Weights of a small mixture-of-experts language model, trained from scratch on English Wikipedia: 2 picks a token, a softmax router.
Below are experts of layer 2 (counted from 0) of a mixture-of-experts language model. Rows are named router (the router's row for the expert), down (a neuron's output weights, with its number) and show model dimensions 0-255. Each number is 128 + 24 x the weight over its row's rms, rounded and kept within 0 to 255. Numbers have three digits each.
Before each expert's rows: "comes before" lists some tokens at least twice as common just after its tokens as in all text. This comes from a sample of Wikipedia text that the model never trained on. Tokens count by the router's weight.

# expert 23
comes before: "-", "\n", "|", "The", "==", "==="
router:122106090149096112118095151124093162080156125171094125092148100126154160163135124140151117139147128097086134139111151150104137148132137152117154157168123095092116122098135103135163133082106136096126126164149138100096095113146111135144159098172154113111163120124072134107128160155137164094091092150117119130117153101081123129151157139076140173114175106150172157152121141173147165118125136165148184122169139137125132162138122156098131119135117134118166125127129132144145114142104128123125136137157145146151114167119085121121135117138148126164129138134126155145130144145094164142167160159141140123167107107113080131105105137113130159096097103124133128153093134182160126123121149110136130135090119112165109166141121159145118196113089090108161136115132115091146138120125127
down0:172158156077132071134127114134145110089112118174095088118138154127136106124155085134153114106159161120113128145164129126171164157177104104099059112112124095139147103135102143113141122108110086123122142094096104123164143163109124115150146110119142100071094100132149158138102096119130101119161131146126111117121125130125079134152111099169125088085147113152134099097095084130126108105131096111153130085113121109117105150123134101128135133110103154117086166157141117105163108148180130130146144097173157136124107138144125152147127099128137104196138095144134120126102101144105155105118119133081088129112123129139153119101156119105134143128109145111145095117137091128106103108166123124142164140144121128128162109117184124147132127146137188131158128108138115113109101142160146

# expert 21
comes before: " |", "7", "6", "8", "5", "9"
router:104172150131132157090127151176134107130167124143131151097162153156160100152160083126141139162106143156163069099137149147121087119120138108160121109121107118097090149107106149139161143152114141149126152161130105121124114100147148133152151145153134109181103126111108087106161134130158122117111155148131159119139150140075089146184167149116112114153129154130115127151111123160129160129103168127125126150109145162157112139117135090177110128112165156141127104174152116106091076173110147143130134134152154142122110084169121106102121153149158152173116174146108147130135152166111129175110079136153157114125129122122131108133132132083130174147145155132138109167157134134129151112127115158147107146123102126127137105120132156151128131162149123126111087173178121131098112177111134
down0:125132144138166102140156138113116139119110104132160131166121098105146097136116093100137099163131085124118117097174109136084121131160149084108092138135119088124122145114126105149099105135100136161140079109134148121087064122119119097159098123142138126124147091145134169121091106130145087154138100134120129153131122137163119153111115093112157123130126157145139134129083102095118080152104068146148136099181120094112145154135128129165097117142130144177129130065109140134114134105127090151127132146094124173128155134139119157103154127092141100071143121155143107148140143106137097143166129123109104101144065154118160118116176092123126115133114183132109140095106108149102101143150170136141127121177129145180088105171121120132112128105117132115133129130117158124123103137114080

# expert 17
comes before: " |", "6", "4", "8", "5", "9"
router:126130166120160116139096177159148155100142116075143179148131141114076112125076155114101168138153126137133099111150108119150098169125161105145144110090130082107133155119128138104131174119110101124178078150095114132159111109144148110116123150121135138115075130140140146109125136135104136099136183121119125071154150109146130121145170152100118157129128126132104111135104156143199112124130134123097129134143128122149153150104110128108137135110188121108181102101164103145152121099139071143117148125159092126140149134168145133110126124124093076153160098150114147158143127073134154112151156115153122099126118133136104109145136085136116149128109140162064124167154126137131132154090141138154151143144118112134108156173158144149151118095144124107108123140157159127135105142152115
down0:110124143114137126136125126128174110172066153133133142096172138103080151118141143091105125099106115110121132122084109113150128132139148104080137104119082137082141152111101124103100101143123116097152104140090125109130100087123143104150102100108165126078133162150146112174129104098128128157137150112143167134154128137128129079113147127102128122154124092125116158116156170141167143145103144176133162101128167140116139125104085157088164099141088138092109151111178111165160167131110083138122112143193130125124158174159093163166115167102104115095136134145130135141093169124157113118126178141141140132132128107119138120100112094109128148138131159123137120143157139095084139096131131125127096145145114145123123115120158145119106125086147113109127104142141145181108138162133156

# expert 4
comes before: "\n", " The", " a", " He", " In", " It"
router:144155122159103092151124157164132127105163129112113112095117148173100176149081150143121097115098140165105130132104159091123113126087154149155140128122126143140146171128166109091142114094139135137110131150139117131141136111145119128102129169103122151140192105122145072114161119106143157138119068132119143085161159139123139161104131114164113152124115137140101141131148135127091129107143134186120115134130110160122154126150120157133119150126109108120058148144097130082099180141136092154100126157083097143151069115138134121112111127104112092147116142131111104092163110130157138086130158085163142114114088121115104141121138183150118152129152153161120128109145103163138149137110164119160111145110141087122120116136122165134163114121099098144098167165081159128121155133131110
down0:104109104150138153097154118139106123148125096154127144118135151124153113169117107146101116159169160155150124117149122181139142144116169133144153147142176153121184128141147133117094114085149166159107111142115170114129111095118109132119103137169124107104125090106099096153112160162137095095105120106093170126111129130120086157145132158091129079159162123131112079119154123174131132158136054113128111139109139104145118125108140136080117116090154148130137118163151167131147097131167128122127100139159139127091148138151111159124102136178175172085131130138127106116152116114121153107107134125125164152167149110097143154167180154120124131110135157113132125096161132077105118126151101114141109109116097191131172121101118140130111109112152163140150120117116095141117142135128100

# expert 30
comes before: "|", " |", " ", " -", ".0", ".5"
router:105176091106111131097110138152153124166119139147133131150120180129168091123105146161153141090141185164092132113103160136107125109113130116161153119105132113143131159144104073092123143104148143135165144119139122075101126085101113125127134124139152106117149157099151080144098151144149134136124122134114141118138128133118087129135129109118135136119135109113092142099141138096138153125144172124170168105100149147077144125096163107112111101165113168092124090147143126143142134103113132100162089141112123141145181125151151147123095100141124148159100157184150133145130145132106158151130104153140139129149119123162103146120157125128104134086129118105131100183161108170151145119103121109170126147135152097142126085165165160166115138134173148165087149122184138163111143132095122
down0:078134153128083136147144116123138113116157151163122154109108146121160133120147116151168176181130146129126122145153147151106149152132098113159105141107119124114118130109152162103126159104153099127101136140170116111123132089148093127118161158139137113159126149089151121123143154117113127146148149085098133094084106103107110126148098112111178161118117129109131095089143083152150082108179136129162101091136178130119123113115158137152118163111130134139122115103076134129119132160114081143140115132112125162090116119115139121166072117145122134174128153114109143138136117110110122089126099139111111137100184109129163134094141060133127103132088133143110090138117149101166135151128154141158104138115158145151126087169160180104154142168129115141148106168147145149138109133109185

# expert 27
comes before: " ", "\n", " 0", " 1", " 2", " 6"
router:100178070112146147148095127164113121114141121144131145151116123148131127139108157129119153133116066121131102135114114145140078103134103166105174165185172116123122146123115112083100159100141157118099130134122117132126105133077141135133139092164128095127141137108101123134139149159104153144140147142110105151114164065129093155143133151126138128135147159157111109130149180149121168146135167136122129170104145083074147080116132107159106151146132114131141085142165108129115095138121121099170122141136140144113159166134163110090134113148106154094090110156122100166154128151099099156097143131098095070117129113142100098120141124118077169183079094150146120154116123117141091115131109134141109141129103103122127095130119125145116129139126144133141125131123165106163127125123078
down0:100107138156115111099153097116127148131099121092185132161133165118126168122135133099118166159097150138169133166130101146125145092145105110093115111076111137137150104116091151122151108146119095173106154144130122128173153152158143164131124140114140117137111134094106100139125130135142085116120144098139109125127172175156130087101153095123148167147170146135111087129098076126120091127140107097154153129141106124105153155130125114172084104145160128151106131152114133174080147093135120138123099158154148104163114120101144158164092171167124121122159148129146111142118087130108090129096141121108100188168165114133130129148131116128128136146111164110119134132121130124165139116140117151143115077164119142153132110146158107127160147183131150128128132116146137082161077111093139

# expert 9
comes before: " |", "%", "6", "0", "7", "8"
router:134122151106149138111121103098106123128155113138144144098091124169128111154119144120100152136175140126141128106143126143115138101135140139164086133100095116132127102155104108178160143096169157153124130150101129118117107105117157135126067170113112099141137159159106125095136126146124115140151116156134158146159118128146109107131160131160109118193155138121113103134072131106064109125099124098156186117157141173127108162123115080113119163097164128135159094155114125138132124146139109123118169111147132130146119104136144136135113147151140127185104108099094124125125123161098106124163133124110098125138130129131091125139183131117122163150123116185155123132106135138083133153138158109150168175109167087149133132131152118158102083162129090148148077159113179097175134123112136
down0:095122111129149115118109125119115142113145087118126100150116108125143089136102148115124145105123137129127113144087098131153136125121135173089130152163120125123147108148099104141132152107129136133127115155183105137119153155124143117129106101137141096082112105150094212114076085113093137089140117098148093103149165136124139165103087114098114147137158093173162153172111141140146110115091096159171140139079154157147140114148146099081124136116137143103113119142152106138120128136130107146153109123112128157131153118096125139131151171143141150118131153127133085127080162099119090126172147146171137110105125102140122107145152078068112118153151158121178171101128144138140128140085132086131137146158098135100093133126149139124153122136120102134180131105097101170163159127136148

# expert 31
comes before: " the", " in", " to", " by", " a", " as"
router:137126160126119094106117091163109134132126155117119101094111137097125142122129164132075121093165134166155108086111091161109116117107169156124124160082150143108130153139153132075105124160119133109097124168118137110123146147110101108129083102136100151158130192127127106123136128097129146134099094134147119075164099131106125153125090124080108140118070109146168160088084120098120139111153101104117129130151143128162132123087103104118120094117130066168120118162120096158121160100158120088153141151113161119101118148080126164088158078143111119146119108115157173137137096120117107100129157155116101142123101125104127103143104130142128126098134113125092115117136132155155121148090111116104118131149138108104128140137093090113153117159122109139125091158128129152126155080142097
down0:106137095167131124112165142168130127132160184178119136132141114119095129154123139106143141184160098123109119093141131147146096147137127136145106141118117186127126123105161118150095139125096110112107144106120123110113141128114150167118107136140091128088159130110156131136107120175146089149113137093117118122127145099132079110139107124142094138116120136102115123162097140110089094116137114157087119102102130138130132105114076120111133160154122139123149136135093178130132135125175129162078128160139048099158126149123143124185128107147126101154115105119132116130161090145084111173124117142122079096113126160162106109183115146118094166121112130115109175126126136096105139179139133142125112116138135112129135170092144096094113075134118111090127090143145149107080111137148110

# expert 25
comes before: " the", " a", " his", " an", " their", " this"
router:092089079134120126103111134143151143126112120128108135120115142135112116139133155128128141145123097158119133101126129091123132170122143130165094128153118155122118105141136110112151107139114138061123113110097121110164091127102137074165105072116083159134088126122151164121118110114157131189133150105118160106127088097080087131157149134117166114132118155144149120116117109098083094153127113131115139159091117124099131141098123116145176098108102128148163099146107108085187100129135131102123114099130122121119096163130133125109134098145187094144166135091129129155124116097135103139125116131142157117081113098121139118130104154142143160111135103122074145095129121089087175142135110132158091142114115107106161113111155115117120129136091091177143108137164104143115138070090091
down0:156143127151168176111148113096117146179125105121133138151131127150127162133176126101123064098110169095110129139120125147124119136137136111133164086108185124150096161124141139091116170135162176142142094111157143122110141149112127096127148162137150123136120109143155067138131130103154154121145084142122104112140127180129133152130111139111126139122137169150141143078133101090104172074138152095106151114108135141131123120148113120119159142181138161123145107099106126158121151126099125095077114115099116126137144136109153120096129134110130153129124124142104109106121113124135108118105134122091113142134150132136145182122201126109090121115079156135123156092115137130106139149166119161180120091143118130146123112115174119163168089116155201133133140127127111106181142144123129